Below are experts of layer 3 (counted from 0) of a mixture-of-experts language model. Rows are named router (the router's row for the expert), down (a neuron's output weights, with its number) and show model dimensions 96-191. Each number is 128 + 24 x the weight over its row's rms, rounded and kept within 0 to 255.
After each expert's rows: a language model's description of what the expert responds to. This comes from a sample of Wikipedia text that the model never trained on.

# expert 21
router [ 96 137 120 131 142 144 148  97  84 129 136 127 208 113 153 126  99 111 111 106 116 120 106 137 117  99 119  81 145 155  97  97 104 132 175 122 127 142 136 119 149 131 106 118 118 123 131 154 128 162 120 121 120 156 121  89 197  96  75 125 142 142 159 142 101 118 136 137 120 103 118 115 157 125  88 146 142 137 142 161 119 144 107 116 150  85 162 124 128 126 150 141 127 109  51 138]
down0 [142  58 169 148 160 124 141 163 145 132 127 114 135 106 160 101 116 140 118 174 163 115 158 145 119 131 112 139 120  89 133 128 153 137 112 168 148 134 134 121 113 171 122 177 111  90  94 141 116 135 170 144 122 129 124 137 117 131 119 114  53 115 114 151 122 112  76 105 100 137 134 142 139 134 152 114 134 131 119 159 144 121 137 128 108 152  86  74 100 112 107 145  72 135 126 193]
down1 [134 121 119 121  89  99  90  81 154 149  96 119 153 187 113 146 124 125 148  96 132 167 101 102 148 120 152 118 142  92 138 163  83 111 115 130 140 167 133 117 165  98 152 130 134 140  95 139 117 155 148 145 136 114  97 149 101 145 164 105 116 163 151 131 150 146 170 133 112 162 143 124 152 145 113 142 112 110 144  95 136 108 105 111 123 131 107 145 130 135 119 122 131  90 177  90]
down2 [138 147 127 149 139  95 153 161 142 119 140 139 152  74 144  90 114 157  97 156 147 131 114 103 152 142 112 140 127 102 117 102 132 124 108 114 116 129 158 101 110 153 142 160 127  96 115 101 149 127 150  98 116 122 122 129 112 139 103 119 102 134  91 133 110 122  97 101 155 163  83 102 143 110 161 150 116 134 138 131 159 153 106 137 102 126 151 134 108 154 100 166 143  96 113 144]
down3 [100 124 146 138 131 130 122 173 117 110 143 140 119 175 120  84 159 156  94 114 113 161 154 169 147 141 166 148 163 135 101  93 131 110  85 149  98 133 111 119 148 120 101 102  98 156 152 121 130 101 133 119 176  93 128 119 139 116 112 122 121 117 128 125 100  73  84 134 156 117 107 103 111 145 121  96 120 159 161  63 130 113 124 143 144 138 120 155 156 118  98  98 101 125 116 144]
down4 [104 107 108 125  81 153 127 197 124 107 143 106 144 137 138 136 105 148 125  95  76 100 160 169 108 145 105 112 160 147 150  98 126 100  98 101 144 133 124 112 114 157 109 145 105 117 161 126 147 143 108 141 120 134  84 118 124  83 131 117 177 122 128 115 133  71 104  76 122 145 158 104 109 123 115 119 115 119 110  99  93 137 135 140 132 115 116 122  95 144  96 115 178 128 121 152]
Table cell separators

# expert 54
router [124 139 165 141 114 139 119  99  87 116 129 128 156 145 149 142 119 127 130 127 120 152  75 155 133 105 125 111 146 162 128  81 117 133 126 126 111 172 110 107 159 158 100  84 102 113 125 142 135 135 118 122 136 150 130 135 169 100  89 113 145 114 149 123 126 102  96 121 136  94 113 111 131 147  96 128  99 117 137 144 125 140 121 115 127 116 157 112 138 124 116 126 110 131  72 139]
down0 [150 110 114 135  81 158 127 131 122 131 119 131 152  91 109 128 138 154 139 122 134 131 152 121 152 128  84 109 160 136 130 137 111 103 166 122  91 140 112 117 157 173 109 177 152 135 129 151  68 142 164 124 102 134  98 152  98 116  59 132 158 116 102 119 131  80  93 151 152 119 102 128 172 121 139 119 127 136 190 136 133 133 136 130  98  98 125 156 157 134 138 139 107 138 125  76]
down1 [156 128 131 123 138 118 163 111 125 122 106 133  97 146 138 107 122  96 115 132 165 159 179  68 171 116 112 140 164 134 138 122 110 118 116 100 116 118  98 163 118 132 125 144 137 129 113 110 102 130  49 176 125 131 141 143 105 122 129 131 137 107 128 142 110 113 107  89 140 159  94  86 123 149 126  87 117 135 148 132 170 126 121 176 116 130 120 139 145 125 139 142  98  68 132 127]
down2 [100 125 124 158 122 112 161 154 146 119 175 110 132 144 148 116 120  94 170  89 136 133 102 107 159 127 138 171 147 138 141 136 126  97 131  93 133 128 128 110 167  83 129 157 155 100 131 163  86 146 108 157  77  89 129 105 186 112 153 151 149 123 151 166  94 110 105 123  89 111 140 106 131 184 126 145  95 125 137  89 112 137 127 130 104 121 137 114 140 106 129 111  96 121 146 135]
down3 [148  85 162  98 136 149 121 118 134 129 113 126 132 125 152 109 150 139 106  88  93 153 140 113 155 128 131  86 132 153 128 114  88 109 144 140 141 105 147 125 149  94 171 114 123 113 145 139  90 151 108 154 138 157 116 137 110 131 154  67 119 135 122 153 150 148 166 132 121 181 101 144 142 113 101 123 133 158 119 109 131 137 134 131 130 144 167  91 170 162 139 145  82 128 135 125]
down4 [166 165 109 144 146  77 158 134  97 122 108 143 107 135 125 122 144 148 133 113 161 133 138  93 160 141 124 113 113 182 146 160 147 112 104 111 156 125 153 127 129  80 131 115 115 133 155 108 130 107 160 130 123 126 102  95 131 143 177 153  75 140 125 102 132 112 185 168 143 129 127 139 124  81 137 149 110 116 135 102  75 138 119 142 176 102 104 130 119 157 128 119 147 146 142 183]
Biography action verbs

# expert 7
router [116 104 133 128 150 175 118 100 139 140 117 104 169 108 135 112 137 107 145  90 135 131 113 159 144  99 123  99 112 147 160  86  95 103 171 111 132 174 125 108 125 134 130 113  84 141 150 120 163 118  99 157 121 160 124  86 177 149  90 109 134 145 138 134 141 115 170 145 126 124 103 102 135 143  72 153 123 143 139 145 144 156 108 149 106 100 183 115 188 143 123 128 117 122 118 137]
down0 [100 166 144 162 107 173 134 113 154  84 127 133 119 147 141 123 142 126  74 156 169 118 145 134 145 138  74 117 169 125 141 140 134 130 135 124 132 160 114 123  98 122  74 181 142 113  72 119 132  95 147 140 167 117 123 125 144  93  90 146 155 123 113 115 151 112 138 137 112 121 104 120 108 132 129 128 132 116 126 132 155 104 115 152 156 130 141 112 134 135 140 117 122  80 135 105]
down1 [103 106 155 156 122  65 129  69 152 159  90  90 154 136  84 120 129 106 148 122 163 133 133 136 158 110 156  98 157 120 150  92 153 152 158 133  97 127 128 142 133 137 116 101  94 123 156 140 105 146 206 116 106  97 106 114 147 121 137 135 122  96 167 168 147 138 176 141 157 148 114  96 145 129 153 111 137 104 134 116 123  86 138 133 134 105 149 118  91 122 128  89 133 116 120 146]
down2 [120  83 129 133 100 140  85 110 162 152 174 130 143 144 142  73 130 121 131  65 143 160 140 159 177 182 148 137 169 118 162 156  98 145 143 128 111  59 140 126 121 145 138 173 126 102  93 105 128 144 146 123 115  91 148 108 113  77 140 112 141 145 151 108  75 146 192 124 129 117 134 142 182 116 152 162 113 129 137 128 165 157 130 137 120 115 131 112 103 123 157 139 116  99 136 143]
down3 [137 154  86 135 147 116  82  79 123 152 141 144 134 101 125  90 160 129 122 124 161 180  90 149 142 130  89 125 124 184 160 164 125 144 125 157 159 141 102 102 154 143 129 121 153 115 119 123 123 122  95 162  99  84 137 146 130 116 146 167 108 165 113 113 153 108 142 129 154  81 125 129 111 143  53 152 122 138 107 137 142 108 117 142 117 129 162 149 138 139 129 123 109 127 129 124]
down4 [118 104  96 145 159 117 143 121  85 156 129 125  90 153 132  89 118 128 152  83 115 126 145 115 150 100 113  92 109  98  80 149 161 158 134 153 142 146 107 155 108 103 122 126 123 109  95 126 123 100 116 126 114 122 115 105 167 186 133 150 132 172 108  93 111  94 151 115  92 151 131 106 128 102  94  84 107 107 131 110 163 128 139 147 168 119 144 172 164 163 127 140 119 106 171 194]
Nationality and -ic/-ian adjectives

# expert 17
router [117 112 139 149 104 167 103  76 138 114 116 122 166  99 187 127 105 117 128  77  78 123 108 129 122 112 137 134 148 135 143  90  78 118 157 117 134 176 147 150 108 126 136  96 102 123 116 138 110 133 103 133 140 176 107 117 188 115 113 124 147 131 140 150  66  98 144 135  89  99 110 132 128 125 113 141  89 131 134 146 127 137 115 117 133 108 155  90 137 125 121 124 124 125 104  97]
down0 [170 120 132 140 125 114 135 127  95 175 128 137 133 153 112 150 146 161  87 144 154 152 143  82 118 143 110 124 156 140 137 177 121 152 163 134 105 137 129 114 140 139 154  97 110 107 131  94 168 118 152 162 136 132  86 132 117 133  84 117 137 113 126 102 161 139 105 128 111  92 154 109 148 198 150 143  99 131 131 135 121 156 113 141 138 136 112 132 150 119 129 114  82  81 124 164]
down1 [110  95 140 173 101  86  98 119 205 128 125 145 152 101 108 138 122 128 110 138 140 140 130 131 132 158 133 146 142 173 148 139 109 105 148 121 142 112 101  55 112 133 126 110 145  93 150  90 142 147  99  91 115 134 146 173 159  75 159 116 192 100 167  86 158 126 131 108 151 123 134 157 125 127 108 132 152 137  82 145 144 137 134  76 166 143 123 140 135 165 120 154 127 134 121 107]
down2 [152  97 113 102 134 121 124 141  93 147 119 144  81 132 107 134 155 119 127 124 147 122  96 187 109 112 128 100  90 165 125 136 113 129 127 132  91 154 161 125 119 149 133 109 129 126 109 150 114 142 117 101 121 148 151 149 156 123 151 123 106 108 134 152 164 162 137 138 132 143 151 161 136 133 137 128 169 121 112 141 122  58 132 112 111  99 109 148 112 179 123 138 165 131  94 176]
down3 [127 144 133 137 121 161 116 135 152 149 160 104 115 134 113 151  88 141 131 124  97  83 155 129 119 111 125  96 167 110  96 119 113 109 137 123 142  94 119 152 111 105 146 120 113 133 111 137 167 101 170 113 129 108  81  99 171 144 106 112 141 117 159 152 141 107  95 121 131 138 154 122 112 157 142 120 159 172 108 126 121 166 154 125 124 141 127 108 170 104 121 109 150  92 119 166]
down4 [123 165 132 142 198 110 153 172 135 113  76 133 129 140 133 113 133 136 115 141 133  59 129 149 129 135 151 102 167 121 149 125 132 158 101 122 133 111 121  76 115 148 138  93 100 137 113 144 151 173 137 155 118 116 108 125 117 110 105 118 111 152 113 136 100 142 105 114 120 147 155 104 101 188 124 112 132  88 107 151  86  93 176 131 125 154 112 105 167 120 127 154 120 109  88 130]
Suffixes, compass words

# expert 46
router [150 112 149 120 132 153 102  72  93 146 132  84 173 121 140 123 112 137 128  84 106 119  76 129 112  90 143  99 156 144 158  56 119 150 143 131 126 160 117 123 164 108 122  84  87 125 153 150 120 124 126 138 142 135 108 107 166 121  68 111 141 149 158 133 144 113 149 139 108 113  95 107 144 137 121 131 130 113 141 121 112 154 107 125 128 122 156 140 163 152 153  69 131 117 101 121]
down0 [108  78 115 171 109  79 156 126 155 126 103 140  76 158  92 100 146 110 102 113 124 150 151 105 135 150 129 149 164 124 120 171 130 111  74 143 122 120 101 159 113 123  97 110 174 149  95 165 116  91 162 134 140 141 127 107 160 115 131 166 136 119 134  97 109  85 140 134 114 130 155 131 120 161 101 131 131 109 121 142 150 108 131 103 104 148 138 138 178 103 107 152 156 130 127 187]
down1 [118 127  88 150 126  81 153 139 141 159 107  96 117 124 145 127 143 123  96 137 162 153 133 119 139 133  92 143 118 167 158 122 140 120  88 142 143  91 139  82 107 151 133 138 173 145 119 142 104 111 118 140 138  95 112 151 114 148 172 154 118 142 172 129  83  74 116 106 140 144 120 125  81 148 125 136 153 159 148 139 156 133 169 121 108 163 149 137  93 131  86 135 117 118 152 138]
down2 [134 102 157 142 118 146 174 146 125 140 112 133 164 145 123 139 157 151 132 106 136  76 115  94 127 111 138 130 128  99 134 156 135 123 110 134 134 152 135 134 169 115 139 131 113  91 174 138 142 111 107 121  83 122 112 122 118 113 148 115 114 168 122 111 190 119 155 105 127 106 152 145 131 123 126 170 108 167 127 137 127 145 131 145 128 135 108 137 145 123 113 115  95 103 108 111]
down3 [136 134 165 150 130 146 123 135 143 106 136 170 151 151 144 107 160 157 151 142 148 131 106 155 120 101 117 156 105 139 178 127 107 165  97 161 151 111 108 122 144 139 136 149 143 117 123 100 131 113 109 162 143 145 107  87 128 139 152  98  97 128 154 141 104  49 121  96 105 127 158 117 155 166 100 145 106 167 124 150  76 108 140 135 150 122 118 117 138 112 122 141 151 113 125 148]
down4 [106 140 138 117 139 169  85 127 128  91 145 110 126 113 131 153 123 182 120  80 115 150 152 151 152  95 164 135 141 109  95 116 116 152 121 116  97 156 115 112 148 148  99  78 135  90 140 128 144 105 153 114 157 114 138 150 143 114 157 140 153 129 115 146 115 131  82 150  81 111 141 108 110 122 140 135  95 140 107  77 159  99 163 131 178 131 137 129  61 186 145 145 115 102 117  87]
Surname endings and name punctuation

# expert 52
router [111 125 128 162 137 157  96  88 131 103 104 105 147 139 133 147 135 138 114 101  96 111  80 127 123 113 124 100 155 139 135 119 119 114 180 110 125 196 105 148 140 135 112  89 122 103 126 140 103 147 125  97 109 147 140 114 196 114 121 115 152 150 144 145 123  97 116 128 128 128 118 120 153 133 107 146  77 120 133 157 144 139 118 130 142 129 142 112 205 160 137 123 120 129 109 120]
down0 [173 119  98 113  89 138 126 170 134 110 186 118 119 155 132 133 131  90  88 137 149 162 156 180 110 129 139 110 124 117 172 115 109 150 107 117 161  98 123 140 160 138 112 112  99 182 113 102 163 123 139 174 169 148 140 124 160 129 124 153 133  96 110 146  89 152 122 116 106 142 137 124  95 131 108 121 120 144 139 152 124 129 116 155 135 107 116 146  96 121 128 138 115  99 100  85]
down1 [146 105 129 110 116 132 109 117 142 146 156 111 123 106 135 111 118 161 162 172 143 156 126 106 148 144 151  96 174 142 114 152  99 117 119 153 175 135 128 127  87 108  96 180 108 115 116 105 112 171 106 145 159 131 152 161 128 117 122 134 140 120 142 142 114 134 132 133 137  86 103 167 128 123 117 163 131 151 139 169 115 126  95  79 168 133 126 141  94 148 110 108 141 122 107 106]
down2 [124 102 155 125 142 141 107 145  91 171 111 125 146 154 110 134  75 128 140 175  98 102  92  92 114 128 100 124 109 128 108  85 144 109 161 103 107 166 102 172 173  95 157 142 118 126 141 148 151 102 116 133 144 103 134  99 116 124 129 137  89 163  98 165 127 152 125  81 145 156 132 132 132 139 166 155 100 103 153 135 116 128 138 158 133  98 136 118  97 125 108 110 140 167 111 114]
down3 [ 97 129 164 113 129 126 119 113 145 117  87 157 111 154 135 112 181 177 144 117 135 133 131 142 141 169 108 151  88  97 106 137 120 136 175 152 107 116 127 125 104 114 150 154  93 139 116 107 109 112 115 139 131 181 114 159 113 133 161 124 145 159  91 127 131 142 149 116 134  84 129 119  99 135 162 171 145 113 159 128 126 139 160 176 166 104 167 142 131 129 119 169 122 135 106 131]
down4 [145 142 168 124 141 117  90 128 107 184 120 148 131 124 116 110 171 151 123 127 107  99 148 140 118 178 177  95 119 150 159 105 162  81 124 102 109 102 122 158 127 110 149 118 157  93 137  89 146 122 164 100 110 168 150 128 122 117 141  74 168 125  95 137 165 156 161 107 166 129 165 137 152 105 105 133  92 125 139 106 158 132 146 112 128 106 106 110 149 129 148 112  94 143 136 102]
Capital word-initial letters

# expert 20
router [125 122 152 154 143 171 125 111 118 152  98  93 163 110 125 127 125 116 106  95 130 138 124 157 130 104 156  68 130 117 157  85 120 142 131 111 113 150 139 138 152 103 118  67 101 122 120 127 134 132 106 118 121 140 101 102 168 110  57 129 145 158 130 115 122  99 128 141 106 113  94 103 124 115 126 138 107 140 121 157 156 140 104 128 129 114 153 148 164 129 138 129 126  92  69 117]
down0 [105 137 109 162 111 116 104 151 118  91 173 147 141 141 139 134 133 130 133  90 140 157 131 117 118  81 138 111 129 127  89 147 161 130 115 164  85 188 149 134 120 112 150 106  99 103 122 122 105 114 132  95 168 145 155 136 137 130 120 161 125 129 147 144 112 143 153 104 113  98 130 102 130 121 120 107 118 107 141 112 122 154 155 154 145 122  99 113 138 151 164 120 133 138 147 120]
down1 [127 132 141 110 126 106 129 130 163 182  93 177 110 181 134 101 120 157 133 129 120 133 125 135 158  84 130 136 128 114 177  97 125 137 114 128 159 107 143  94 132 154 148 159 145 155 105 117 109 126 156 120 122 152 119 127 133  90 179 101 116 134 152 147 112 123 148 104 158 131 130 110 110 127 109 117 118 150 121 129 115  98 112 126 137 132 109 142 131 138 114  70 106 124 103 114]
down2 [115 117 116 110 143 115 124 136 146 132 124 138  89 133 148 117 118 144  99 102 140 160 137 153 117  93 106 150 150  76  89  74 138 120 131 102 130 145 134 142 122 105  96 120 106  92 115 109 147 124 114 127 143 110  50 137 138 104 129 122 110 108 102 140 115 128 148 145 153 134 110 132 114 124 100 146  75  68 130  99  84 138  93 168 122 113 128 127 121  97  93 132 160  88 112 172]
down3 [108 164 119 133 119 119 152 126 146 115 178 143 182 181 104 146  98 109 138 173 135 143  67 150 134 110 145  87  86 149  94 119 175 143  91 132  85 143 119 134 148 107 113  86 146 122 109 103 135 128 156 147  58 125 132 115 146  87 111 150  98 118 104 120 160 115  98 117 138 125 137  95 143 128 152 172 118 147 155 134 127 107 102 134 143 133 152 115 135 125 128 129 123 124 153 118]
down4 [109 118 153 152 136 110 133 126 140 161 140 144 120 132 133 110 124 172 117  92 133 139  93 116  94 127 164 165 149 113 142 135 136 106  70 116 136 141  64 110 129 121 141 172  75 108 107 153 157 137 192 160 140  97 134 120  96 136 168 140 136 156 110 144 121 140  99  86 128 169 150 150 154 114 139  99 183 118 133 112 130 112 179 153 117 166 101 158  76 134 104 109  99  98 150 158]
Opening brackets, math symbols

# expert 43
router [127 123 166 143 117 173 132 123 117 119 128 115 147 119 165 134 121 152 136 102 107 133 119 130 118  92 153  93 124 125 120  92 115 129 128 108 133 167 106 119 154 127  94  66 124 103 124 142 120 160 109 160 142 151 122 111 173 124  76 136 153 168 160 122  87 114 103 127 117 136 124 118 130 143  57 135 101 122 137 128 129 121 100 154 147 102 167 132 147 154 146 132 126 123  92 156]
down0 [129 148 126 147 135 142 106  91 154 174 156 126 129 108 121 151 157 143 133 138 119 160  78 176 134 122 118 129 130 115 126 154 135 147 114 139 109 115 147 102 137  99 123 102 145 148 154 131 144 152 139 121 117 154  94 114 165 111 137 160 128 110 151 103 173 108  71 102 100 121 121 116 169 117 142 102 130 106 112 150 139 131 139 104 136 142 147 173 166 168 144 130 140 125  82 125]
down1 [133 134 135 146 101 121 145 146 121 111  90 148 110  89 158 135 137 104 150  69 161 131 113 147 149  96 124  87 116 153 131 140 132 123 162 144 134 142  94 146 130 140 130 124 151 138 157 131  87 171 138 103 147 114 156 144 126 113 136 179 104 140 112  97 125  91  81 146 110 107 126 146 120 106 134 134 180 156 107 131 112 163 161 133 146 148 112 159 128 110 113 130 129 115 120 106]
down2 [144  70  86 135 149 148 102  97 124 134 164 111 163 158 174 144  98 157 121 128 130 169 181 154 103 124 115 140 131 154 132 140 119 122 111 147  94 102 100 149 118 122 160 113 124 138 162 132 143  90 144 124 137 128 108 105 147  76 123 118 135 157 132 129 120 152 161  73 133 147 153 120 107 124 122 120 131 158 149  88 138  76 136 118  98 127 127 126 101 115 141 103 127 153 145 150]
down3 [123 117 109 143 136 128 129  69 113 144 170 148 168 148  96 148  93 146 142 109 136 120 104 130 114 130 116 122 128 119 140 156 111 141 183 160 169 119 104 112 130 169 118 113 178 154 154 114 137 142 120 108 115 140  99 117 117 170  96 141 126 114 132 109 118  95  75 114 140 118 144 117 117 117 139 161  95 176 136 130 113 139 109  86 121 128  95 154 166 108 133 138 115 141 120 121]
down4 [126 127 119 109 103 121 142 114 139 112 106 106 149 130 101 123 105 130 121 131 128 110 115 123 127 115 104 151 130 136  82 120 130 143 112 114 128 127 156 165 143  87  78 105 137 173 170 147 118 106 118 125 135  87  80 106 154 140 100 158 142 136 154 137 105 155 157 152 149 125 150 159 105 154  96 142 122 159 140 134 166 133  96 173 136 110 104 125 165 110 163 105 161 166 174 136]
Reporting and action verbs

# expert 42
router [149 134 132 124 108 121 124 110 140  99  95 121 158 148 127 121 140 122 164 121 115 118 135 144 124  77 146  71 150 118 115 113 101 134 141 112 122 186 131 124 164 136 102  58  99  87 126 126 118 155 129 131 120 160 120 123 197 117  84 126 148 119 133 159  72  90 113 119 119  95  96 106 154 126  87 131 123 119 134 159 153 149 106 118 138 129 119 126 180 122 137 112 131  95 102 118]
down0 [153 112 171 151 143 105 116 144 114 154 148 148 126 142 154 114  99 149 130 156 104 117 155  97 105 135 141 149 147 115 163  54 121 155 147 113 122 126 128 152 141 117 102 131 150 136 112 168 142 146 124 153 144 129 145  84 104  98  88 128 123 136 149 135 129  71  91 127 123  85 145 109 156 178 169 122 112 158 117 128 114 151 139 118 127 142 152 127  81 137 144 131 143 145 126 150]
down1 [113 141 108 131 147 120 123 103 147 143 129 137 171 172 111 129  96 122 154 146 132 161 128  92 172 139 145  98 109 124 109 108 111 105 160 102 134 104 134 125 163 102 144 130 154 126 101 161 127 139 139 149 120 132  89 142 164 128 110  85 114  98 138 117 120 136  96 158  97 164 115 130 125 118 167 120 145 138  96 147 115 154 138 136 133 122 150 157 129 166 128 132 122 128 165 143]
down2 [126 163  98 129 143 102 101 129 151  92 143 140 141 162 139 148  93 100 143 128 155 102 125 134 149 105 108 146 122  68 143 150 132 127 143 146 115  94 123  97 105 162 106 111 144 110 114 129 114 175 158 140  95 133  98 151 127 130 124 108 110 109 126 152  80  97 126 150 136 111 128 131 180 103 155 100 120 111 130 103 143 136  69 102 110 167 109 115  91 144 139 167 174 103 107 134]
down3 [157 152 162 144 127 161 140 122 107 132 127 121 114 101 139  99 105 144  94 150 143 169 165 122 121 176 143 133 136 138 118 110 149  96 112 175 147 122  96 132 131 147 148 110 116 157 120 125 142 103  85 136 120 126 122  63 168  99 121 152 140 114 111 145 126 126 124 153 119 157 114 168 130 105 121 172 145 151 101 120 139 105  99  83 186 110  83 153 133  96  94 131 150 123 117 104]
down4 [124 172 143  96 136  99 123 115 123 114 159 149 127 126 149  79 117 107 157 133 126 173  84 113 123 116 154 107 120 128 151 140 101 125 135 117 152 150 143 113 165 139  73 106 162 146 125 102 115 143 109 142 119 111 126 182 121 111 114 147 122 105 151 105 105 132 124 145 138 123 110 141 118 121  98 124 156 138 163 127 109 153 103  93 104 159 153 123  87  73 128 141 121  80 114 153]
Capital letter fragments

# expert 37
router [126 134 141 127 130 128 121  88  97  94 116 117 138 149 143 139 119 110 158  92 125 128 115 120 128 102 127  66 181 130 120 101  97 129 146 128 105 194 134 104 132 106 119  66  98 141 124 156 117 142 102 134 142 150  96 101 197 107 100  99 162 144 145 142 106  82 123 149 139 112  84  96 144 114 119 177 104 119 125 144 145 153  82 140 128  99 154 126 156 106 146 123 135 116  85 136]
down0 [131 162 105 151 115 157 137 130 119 124 100 101 112 151 104 182 153 115 106 139  72 140  93 105 123 146 170 137 123 105 102 133 125 140  80 108  82 110 123 124 160 129 100 149 139 142 120 146  83  83 136 143 129  94 138 122  96 128 123 106 145 117 161 115 132 162 126 116 149 176 160 119 130 132 199 108 135  91 155 139 141 146 143 123 102 117 115 108 151 118 142  99 168 136 120  98]
down1 [ 98 111 120 143 120  90 134 126 126 148 152  58  97 132 131 143 130 143 137 117 127 113 123  90 134 123 148 126 137 136 137 107  98 147 101 141 118 143 114 137 101 118 119 126 106  96 102 108 126  93 128 125 141 117 104 159 107 123 177 140 148 113 118 174 118 119 123  93 126 155  91 147 134 128 133 134 124 141  95 161 116 120 149 154 120 109 118  94 134  85 137 143 174  90 170 135]
down2 [ 86 132 162 158 121 157 116 123 144  97 148  80 101 117 119 149 169 138 189 187 117 145 107 140 121 167 122 105 146 143 104 154 104 115 118 116 127 164 169 104 111  90 123 150 121 160 110 122  87 135 130 150 159 113 109 128 158 111 151  83 128 132 129 142 114 119 142 130  99 119 135 135  93 133 137 149 108 104 123 126 148 129 131 130  94  97 182 112 136 119 144 134 155 132 123 135]
down3 [128 112 126 111 142 135 124 152 111  89 186 112 134 144 105 128 115 141 161 139 118 110 111 141 125 113  99 102 101 116 125 141 132 131 112 116  84 133 180 133 166 116 147 184 173  91 104 139 126  89 140 144 113 173 156  97 147 103 160 142 142 133 130  93 160 154 170 107 126 130 157  96 152  92 149 140 131 145  84 142 148 120 167 140  76 121 117 150 135 133 141 111 152 145 134 133]
down4 [132 146  89 168 117  87 122 137 146 157  87 121 128 140 111 129 113 103 136 101 107 107 151 146 106 149 108 126 126 106 131 123 107 105 141  93 123 113 133 167 124 107 145 150 123  71 119 122 136 128 141 115 108 159 164 118 112 143 167 153 113 108 115 151 100 106 165 169 108 132 118 116 152 124 155 137 133 100  95 174 150 144 135 134 157 157  94 122 150 136 104 139  76 139  99 103]
Table cell labels and symbols

# expert 18
router [109 144 148 139 128 159 120  79 112 119 129  99 175 129 121 109 114 120 128 117 144 126  92 154 131 114 137 113 152 139 132  55 116 109 159 119 139 176 135 116 126 120 106  84 121 138 101 107 135 168 115 108 117 179 115 112 201 103  62  91 149 124 127 158 104 120 136 135 102 135 108 139 167 111 120 138 104 144 160 139 155 123 112 145 117 107 152  96 153 108 123 114 123 149  81 108]
down0 [103 121 100 146 139 145  72 135 164 137 138 160  96 111 171 107 137 156 154 108 113 110 200 160 119 100 171 132 101 112 179 132 105 121  89 152 114 108 135 115 124 123 151 166 105 149 109 155 132 125 124 142 112 105 127 151 127 119 127  87  76 135 169 130 145 138 138 112 122 136 155 114 137 127 134 172 175 114 128 136 114 141 122 130 132 124 133 123 101 159 121 184 135 139 114 115]
down1 [121 120 130 140 133  88 122 141 136 116 103 133 103 122 125  75 166 164 137 148 195  88 121  72 158  95 127 160 112 121 109 126  88 141 158  92 160 120 143  96 111 169 133  75 132 134 122 107 112 190  77 134 138 136  92 112 126 147 125 120  95 153 137 145 135 126 101 121  87  69 113 150 186 172 124 139 167 128 158 140 115 113 115 154 104  94 161 110 117 165 101 110 135  92 124 139]
down2 [119 105 120 115 139 174 108 115 123 163 114 132 163 144  85 147 201 145 169  91  89  87 124 154 146 144 141 115  90  97 132 107 133 145  99 136 113 125 159 141 125 135 101  98 120 131 133 123 130 120 103 130 127 128 140 163  52  93 142 136 103 149 120 123 105 132 128 138 127 137 122 129 172 108 181 154 146  86 150 149 114 108 186 129 133 120 130 150 125 139 155 127 122 128  87 116]
down3 [ 89  81 165  93 150 103 113 127 145  82 102 148 156 112 118 165 121 147 125 147  89 144 115 192 120 116 132  80 114 117 173 136 129 139 139 113 127 108 104 118 136 143 129 107 177 116 133  91 151 140 122  89 107 157 146 124 185 116 136  83 123 147 147  87 115 147 143 137  75 116 113 136 139 162 109 112 143 135 110 110 150 152 104  72 160 151 147 152 125 119  86 125  84 105  99 141]
down4 [118  98 145 108 120 149 130 135 126 134 139 146 134 142 116 126 119 142 140 134 147 102  79 164 138  74 161 128 136 142 138 132 162 123 163 171 136 100 108 146 148 130 153 159 149 114 120 137 100 173 166 158 135 111 125 121 186  98 136 161  95 165 129  82 133 144  84 153 149 110 183 135 127 112 135 124 128 125 148 126 106 132 183 127 190 105 156  98 114 145 199 184 148  96 128 151]
Table cells and sports terms

# expert 53
router [115 134 147 146  99 150 139  65 137 127 119  96 162 140 143 126 127 115 154  83 134 131 118 117 150  98 173 112 135 128 122  79 102 123 162 124 139 170 161 113 135 142 125  85  98 134 134 125 100 115 127 151 141 165  93  81 185 110  85 109 153 126 159 131 109 130 123 130  87 123 110 120 175 134 139 130 103 145 130 138 138 158 104 142 124 109 145 100 188 138 143 104 143 115 121 138]
down0 [156 140 163 185 146 139 158 118 183 133 143 104 141 100 122 138 140 126 135 152 136 122 163 169 139 129 116 121 131 157 132 107 155 108  97  99 132 121 175  91 129 100 166 116  95 119 116 131  81 132  99 116  88 164 106 183 144 107 137 169 116 125 156  99 109 124 134 130 104 135 163 130 108  94 135 156 100 106 131 134 154 175 141 134 150 119 104  86 170 171 138  95  94 125 122 114]
down1 [149 142 120 124 176 141 142 115 114 177 125 151 120 166 139 118 123 145 107 110 166 161 142 113 139 145 129 165  92  92  84 106 159 138 113 160 119 102 131 169 119 200 134 159 184 118 137 123 102 135 144 146 110 133 142 124 101 161 164  99 124 161 122 131 127 112 143 111 147  85 132 122 154 126 111  91 103 138 119  85 112 113 145 117 170  90 118 143 122 101 119 136 100 129 106 154]
down2 [145 134 134 113 130 113 120 125 112 144 119 133 163 103 146 173 141 149 109  91 111 128  99 144 101 132 135 128 134 134 169 138 166 122 144 107  60 178 122 127 150 120 122  93 128 123 107 117 182 121 124 118 134 173 108 153 144 107 136 121 148 148 143 144 126  94 144 148 147 150  94 184 136  89 115 125 135 119 120 152 126  94 105 123 142 109 108 150 135 114 152 119 142 169 121 113]
down3 [130 115 147 133 114 166 117 133 122 133 137 125  98 162  92 102 137 104 123  90 164  95 154 149 129 110 101 143  74 103 109 129 131 135 157 164 142 141 163 115 101 142 129 151 144 155 124 105 124 103 112 131 136 151 102 107 168 124 120 120 177 123 110 115 134 162 151 132 139 115 158 132 167  89 137 151 118 112 164 116 114  89 160 122 154 106  82 161 146 139 121 148 158 111 115 166]
down4 [133 131 103 134 127 113 129 147 132 105 151 140 111  93 152 122 102 130 126 137 136 136 116  96 122 104  92 140 100 130 113 162 107 159 122 135 124 158 135 152 153 119 133  80  98 116  93 153  94 169 140  99 119 148 146 162 128 161  88 120 112 130 126 116 135 161 141  79 113  98 172 144 145 150 157 128  90 161 112 115 113 109 118 134 109  91 105 156 107 121 157 109 174 130 171  80]
Proper-name second words